From a checkpoint of a small mixture-of-experts model trained on Wikipedia: 80 SwiGLU neurons an expert, a sigmoid router.
Below are experts of layer 3 (counted from 0) of a mixture-of-experts language model. Rows are named router (the router's row for the expert) and show model dimensions 0-127. Each number is 128 + 24 x the weight over its row's rms, rounded and kept within 0 to 255.
After each expert's rows: a language model's description of what the expert responds to; "comes after" lists some tokens at least twice as common just before its tokens as in all text. This comes from a sample of Wikipedia text that the model never trained on. Tokens count by the router's weight.

# expert 2
router [126 121 139 146 102 127 134 150 136 151  97 144 129 140 153 154  98 146 153 118 139 132 159  96 128 161 102 109 115 215 126  67 120 152  96  95 116 150 137 143 198 142 112 113 121 134 118 177 164 118 126 114 187 136 120 174 135 128 142  94 176 130 115  89 139 133 123  89 121 112 129  93 136 128 103  76 137 131 131 109 101 137 102 121 126 126 105  93 132 125 141 141 124 138  97 139 111 124 125 141 114 146 143 149 154  73 122 125 139 128 129 103 118 149 141 130  96 126 102 145 115 138 133 149  75 166 128  98]
It responds to: Table cell separators. Pipe separators between numeric cells in wiki tables of votes, scores, percentages and sports results, such as 56.26% | 43.
comes after: "0", "1", "3", "4", "2", "5"

# expert 14
router [109 111 143 138 150 114 118 127 101 153  87 141 135 112 148 134 162  90 124 136 144 132 125 100  99 118 126 136 154 144 119  68 124 164 106 124 164 113 149 117 147 112  73 113 103 170  77 142 123 114  88 133 114  59 113 163 120 139 132 120 163 146 131 104 127 103  93 134 158 172 154 134 123 144 116 125 140 113 155 103 154  72 142 150 136 145 118 108 146 109 127 104 109 139 147 130 134  97 123 132 146 198 169 169 140  71 108 119 140 108 102 116 138 140 135 121 122 119 135 151 138 123 103 136  87 115 119 162]
It responds to: Section-start equals signs. Equals signs opening a new article title after a blank line, typically following infobox lists or results tables; also scattered name fragments and digits.
comes after: "\n\n", "\n", ".", "=", "-", ":"

# expert 21
router [111 150 154 143 121 119  98 162 168  94 113 120 111 130 156 156 157 133 110 121 121 189 161 116 148 116 123 108 158 172 120  90 122 101 139 126 122 133 138 172 148 144 104 158 121 136 146 153 130 118 109  96 142 123 151 140 145 178 115  99 112 146  93 126 159 123 137  96 125 110 119 114 131 126 116  98  78 161 135  93 125 129 112 116 105 151 114  78 171 125 145 134  58 161 111 118  99 104 126 139 118 123 153 162 124 136 108 131 115 184 134 119 140 116 140 131 134 103 107 123 140 128  80 154 113 199 114 110]
It responds to: Digits within numbers. Later digit pieces inside years and other numbers, especially after 18 or 19, such as 18-30, 180-3, 1-927, 23-4.
comes after: "1", "8", "7", "6", ",", "5"

# expert 0
router [120 134 131 136 144 130  80 140 151 136 134 140 131 132 121 164 119 132 107 120 128 138 162 101 111 136 121 126 153 119 122 104 127 163 106 117 145 116 186 165 183 141  72 135 105 164 132 121 138 115 155  95 190 106 157 175 142 140 135 120 179 136 112 136 113  63 140  99 139 102 140 119 114 108 118 107 134 137 122 133 121 114  95 141 149 134 104  92 133  62 143 195 125  90  83 139 153 145 128 123 145 158 153 183 120 124 111 125 143 120 128 125 107 108 111 131 125  97 143 111 127 132 142 148 119 173 115 118]
It responds to: Line breaks in lists. Line-break tokens ending rows in tables and bulleted infobox or list lines, such as before "- Species:" or "|---|".
comes after: " |", ")", " |  |", " |  |  |", "% |", ") |"

# expert 61
router [117 108 125 188 100 119 129 123 120 147  82 134 135 105 153 134 154 149 122 133 119 134 147 111 128 132 134 104 161 122 106  62 109 166 114 136 141 144 123 182 173 107  93  85 121 147 130 122 156 148  94 123 165 105 124 161 129 164 115 149 178 143 133 138 101 143 132 100 130 140 140  89 119 151 153  79 130 138 134  82 141  99 126 144 150 132 119 127 124  69 131 174 135 149 109 184 160 134 122 131 117 122 178 170 117 150 116 104 159 141  96 124 135 139 145 121 110  98 144  97 146 122 127 132  92 133 128 117]
It responds to: Paragraph breaks. Double or single line breaks after a sentence or section heading, before new paragraphs, headings or tables, plus infobox succession fields.
comes after: ".", "==", " =", "===", " ==", " ==="

# expert 63
router [110 124 143 185 142 128 141 111 182  95 110  48 124 159 156 122 113 167 131 145 140 150 135  43 130 138 133  98 142 149 107 111 142 130 144 143 144 115 159  95 140 164  86 186  98 127 107 123 135 152 100 145 114 142 129 138 123 123 108 110 131 129  99 115 149 118 122 111 157 150 138 100 130 132 122 123 166 160 116 117 155 120 162  97 114 127  97  98 146 104 114 115 142 174 122 134 103  86 119 142 122 124 125 181 139 131 101 133 153 102 137 106 118 118 116 176 132 143 141 124  92 141  97 128 109 114 111 145]
It responds to: Continuations after G or B. Word pieces right after an initial G, B or g, such as G-ent-leman, g-ent-ry, G-ust-av, B-orn, G-az-a.
comes after: " G", " g", " B", "G", " | G", ", G"

# expert 13
router [104 133 150 126 118 144 119 132 112 144 120 102 157 137 158 140 153 120  62  94 121 144 118 125 126  96 127 100 180 152  97 117 122  89 145  94 139  94 161 168 160 143 111 117 135 111 149 130 136 125  97 136 147 160 160 127 128 142 138 126 113 166 137  84 124  87 105 137 143 151 146 111 122 123 149 140 157 127 169 135 134  85 123 131 166 137 122 105 134 111 181 125 112 129 148 142  89 127 150 121  71 114 119 154 123 141 119 106  97 114 102 139 126 108 133 161  77 127 122 101 102 195 127 133  59 151 127 128]
It responds to: Articles and determiners. Sentence-initial articles The, A, An, and mid-sentence a, an, usually after a period or line break, plus capital A/E starting names.
comes after: ".", "\n\n", "\n", ").", "s.", " –"

# expert 37
router [119 128 132 138 118 134 135 143 143 130 106 140 151 113 157 143 136 115 148 122 181 141 120 101 126 110  86 135 141 166  85  63  93 135  75 136 148 145 155 184 131 115 129 119  70 159 114 114 130  77 115 127 126 105 116 154 124 120 150 133 176 130  82 129  94 110 137  96 137 178 131 138 133 149 167  90 124 114 130  90 124 116 109 124 145 138 114 120 133 127 142 166 126  83  73 145 156 123 125 139 107 123 151 151 115  99  86 126 116 102 130 156 134 164 148 100 141  94 119 163 137 139  87 136 105 119 114 114]
It responds to: Infobox field colons. Colons and dashes in infobox fields and lists, like Format:, Names:, - Country:, - Region, and time colons like 44:27.
comes after: "\n", "- Occup", "- Species", "- Location", "- Family", "- Order"

# expert 12
router [173 141 154 166 126 142  77  94 103 122 127 101 135 199 128 129 139 146  84 106 195 120 170 118 153  79 121 135 174 139 102 129 137 140 106 108 117 116 140  91 114 171 127 150  79 153 111 132 151 118 116 109 136  77 128 145 142 127 143  97 140 157 133 141 173 125 151 103 108 155 116 141 150 125 136 114  94 127 128 116 132 108 135 122 150 158 115  82 125  95 127 140 141 157 124 157 114 136 132 147  79 135 133 152 118 150 125 140 147 113 119 100 126 163  71 157 134 128 139 141 131 147 118 153 116 122  90 138]
It responds to: Word-final suffix pieces. Word-ending pieces such as ade, ime, ain, ure, ate that complete words split after a few letters, as in Gr-ade, Cr-ime, terr-ain.
comes after: "r", " Al", " J", " C", " Gr", " c"

# expert 3
router [128 122 145 171  98 131 125 116 152  91 110 112 107 196 166 112 136 132 154  95 186 152 143 108 155 130 136 112 120 135 102 126 125 130 123 103 153 143 138 117 137 152 132 104 115 137  87 197 114 143 133 100 130 120 112 192 141 117 134 123 134 112  94 105 114 139 155 130 104 153 120 123 147 142 148  88 139 118 126  92 124  84  97 115 175 143 122  59 143  93 108 136 160 120 137 147 126  94 136 129 118 128 159 150 146  91 117 128 121 131 173 137  85 137  85 142 125 132 142 149 154 126 138 174 124 124 108 153]
It responds to: Word continuations after consonant starts. Mid-word pieces following short openings like p, d, comp, v, such as p-ond-ering, dev-out, sp-ending, prot-ect.
comes after: " p", " d", " comp", " v", " qu", " P"

# expert 22
router [148 123 144 160  59 112  90 108 117 118 112  88 145 126 112 113 100 137 109 145 160 130 153 106 119 161 134 123 124 184 121  92 117 123 150 118 134 119 182 109 108 124 116 144  93 132 119 114 125 120 143  77 138 125 180 141 115 136 113 148 144 127 118 137 147 114 128 115 136  99 123 121 120 141 125  79 146  91 124  95 106  94 165 105  97 152 106 139 155  87  95 128 142 145 112 154 136 128 137 129  73 149 170 172 169 146 114 149 157 108 105 147 143 164  92 183  95 137 108 101 112 136 136 144 127 135 130 147]
It responds to: Pieces after R/H. Word continuations right after a capital R or H in names and table entries, e.g. Houston, Hamilton, Hong Kong, Rate, Home, Riser, Runner.
comes after: " R", " H", " r", "R", " | R", " h"

# expert 50
router [140 176 145 155 110 115  99 154 121 142  74 130 169 117 142 159  94  81 141 137 116 135 126  85 167 106  95 117 177 119 126 117 129  99  98 134 150 156 127 136 150  95 101 179 149 134  99 118 114 137 114 144 146 128 131 147 106 136 123 130 131 145 122 136 108  92 141 161 118 107 138 130  93 140 109 116 145 115 116 146 116 147 132  96 126 165  94 118 133 137 107 149 125  86 138 128 142 151 157 132 135 127 133 144 195 136  96 132 121 124 113 145  84 151 128 151 125  86 123 136  71 161  77 151  98 164  80 151]
It responds to: Non-Latin script bytes. Lead bytes of non-Latin characters (Thai, Japanese, Greek, Arabic, Georgian, Kannada), often after an opening parenthesis; also nationality adjectives like Japanese, Italian.
comes after: " (", " ", "-", ", ", "ا", ":"

# expert 33
router [128 127 151 186 114 117 152 120 143 122 109 132 106 169 112 148 175 164  88 145 144 149 155  73  99 147 159 104 139 130  96 110 132 112 143 124 148 110 137 126 161 104 136 143 100 151  97 145 145  99 125 105 153 126 145 126 144 134 135 127 121 122  91 133 161 111 139 109 123 110 140 106  95 112 130 108 136 107 129 101 140  92 125 158 101 141 108  94 157 113 117 128 151 133 121 189  86  87 162 128  81 129 202 134 115 128 101 153 143 104 130 146 116 128  62 175 132 119 134 120 125 134 153 143 118 110 125 173]
It responds to: Continuations after L. Word pieces right after an initial L or l, such as L-es-lie, L-ower, l-ux-uries, Liverpool; also dashes in number ranges and million.
comes after: " L", " l", "L", " | L", ", L", "- L"

# expert 26
router [133 135 148 152 137 131 111 125 105  72  94 121 152 122 134 121 141 135 126 112 127 134 109 133 155 146 130 130 189 181  89 127 106 114 108 132  90  95 169 122 140 146 111 130 122 161 120 135 100 148  96 147 146  75 133 145 122 135 131  78 201 156  89  98 157 104  91 106 114 129 114 112 139 157 108 100 118 105 155 139 129 127  86 133 139 153 106 146 130  97 138 164 124 157 118 178 136 116 117 145 138 133 135 140 123  85 132 142 175 146  85 116  74 120 102 149  91 150 161 114  99 139 128 127 121 118 130 125]
It responds to: Prepositions and particles. Sentence-initial or clause prepositions like In, On, At, By, After, plus particles out, up, after, during, until, usually followed by the.
comes after: ".", "\n\n", " and", ",", " to", "s."

# expert 16
router [129 130 116 141  80 138 128 117 113 149  89 132 118 137 140 109 164  75 122 126 155 143 141 126 122 157  98 137 179 129  86  74 132 161 141 106 135 155 134 198 128 102 127 122 115 159 144 145 157 169 113 162 154  89 151 159 108 126 115 131 169 152 139 157 103 131 142 128 125 155 144 116 104 131 118 147 112 143 124 110 120  90  92 139 175 128 119 116 140  92 101 115 102 128 124 139 104 101 101 117 103 191 121 149 145  91 102 124 170 114 123  97 148 126 120 138 122 138 132 129 153 124 148 145  67  91 122 106]
It responds to: Wiki section headings. Equals-sign heading markers (==, ===) before or after section titles like Release, Production, Awards, See also, plus the title word's first piece.
comes after: "\n\n", "\n", "eption", "|---|---|---|---", "==", "ackground"

# expert 20
router [111 133 164 163 104 144 153 133 136 111 123 127 170 114 158 154 127  86 124 104 175 153 125 116 126 161  87 126 180 125  68  67 125 139 128 131 147 164 125 174 139 104 131 105 157 139 137 153 122 123  93 153 127 139 147 141 120 160 138 111 163 132 109 143 151 131 129 135 122 164 125 143 117 179 109 139 143 110 103 136  83  98 145 102 131 138  95  96 139 107 133 142  83 115 134 151 146 141 123 111 132 166 182 146 116  99 109  90  74 114 120 113 126 175 108 128 152 114 131 144  98 137 148 140 108 131  94 126]
It responds to: Capitalized word-initial letters. Single capital letters or capital clusters starting a name or word at paragraph or cell start, such as R-egion, B-ultor, Ch, St.
comes after: "\n\n", "\n", " | \"", "–", "/", "==="

# expert 52
router [129 131 148 157 111 115 141 112 117 168 103 118 182 133 128 147 115 128 103  82 196 125 168  97 125 157 117 128 180 131 114 114  91 148 111  81 109 118 132 162 179 113 105 136 140 157  99  96 107 136 121 114 143 149 109 142 122 155 132  97 113 131 139  73 101 119 140  93 131 122 111 118 146 178 126 133 123  96 133 119 130  93 107 102 146 150 103 159 125 143 131 150 144 144 143 163  92 135 145 121 147 177 149 179 125  99  97 123 106 144 128  85 123 150 141 108 115 147 149 101 144 159 146 157 115 162 124 138]
It responds to: Election table rows. Table cell separators and row starts in election results and sports tables, like "| Total" votes, "| +", "| −", plus won and elected.
comes after: "\n", " |", "|", "|  |", ") |", "0"

# expert 47
router [140 167 155 143 115 130  56 147 131 182  95 118 167 115 166 113  93 145 135 133 166 114 143 116  92 110 139 105 162 167  97 116 117 125 135 119 149 145 131 110 123 123 115 134  78 128  91 121 132 154 137 109 115 106 135 126 129 155 121 152 151 139 154  75 104  90 124 124 123  87 119  72 124 158 108 103 177 106 172 129 114  84 124 130 118 127 125 135 136 104 111 139  79 162 118 127 145 140 145 149 136 155 132 168 130  87 123 140 134 118 158 128 104 124 116 139  86 128 164 117 143 130 107 154 124 136  77 129]
It responds to: Pieces after initial S. Word pieces right after an initial S or s in names and words, such as S-ain-ts, S-on-atina, s-econd, S-outheast, S-ri Lanka.
comes after: " S", " s", "S", " | S", " W", ", S"

# expert 59
router [134 168 163 146 128 169  76 135 135  96 124 152 144 131 192 157 162 129 106 126 152 156 177 123 143 146 115 142 145 119 114  88 105 113 123 142 132 154 146 174 141 116 135 151 127 132 141 135  95  88 110 136 138 116 115 145 124 170 133 115 117 128 131 132 107 128 102 135 126 146 144 103 114 162  95  97  67  96 151 134 130 116  99 123 153 142 101 121 137 118 126 133  62 139  91 179 119 128 131 155 105 118 174 149 128 120 103 139 119 135 123 122  77 143 135 142 140  90  99 121 112 139 113 190 124 172 131 110]
It responds to: Small numbers in data. One- or two-digit numbers in tables, dates, scores and lists, such as 31 March, aged 23, 5-2, coordinates 44°10′.
comes after: "| ", "–", " | ", "°", " ", " on "

# expert 24
router [157 173 165 147 146 111 122 122 183 118 104 109 162 150 108 128 146 168 104 120 112 131 134  96 114 138 115 108 153 188 124 119 148 110 151 140 152 116 153 137 172 107 119 145  91 116  88 145 166 162 136 134 148 130 129 113 166 140  98  96 135 138 107 109 126 101 103  70 125 130 163 143 135 139  80 104 147 164 121 107  99 134 140 156 145 158 114 125 125 107 144 136 149 156 116 136  95 101 137 125 110 159 131 139 154 138 105 139 127 112  94 147 124 145  83 170 114 129  89  87 104 131  97 148  84 110 102 157]
It responds to: Pieces after capital initials. Word-internal pieces right after a capital letter beginning a foreign name, especially K, as in K-il-ternan, K-al-omira, K-en-ji.
comes after: " K", " Y", " O", " Z", " | K", " k"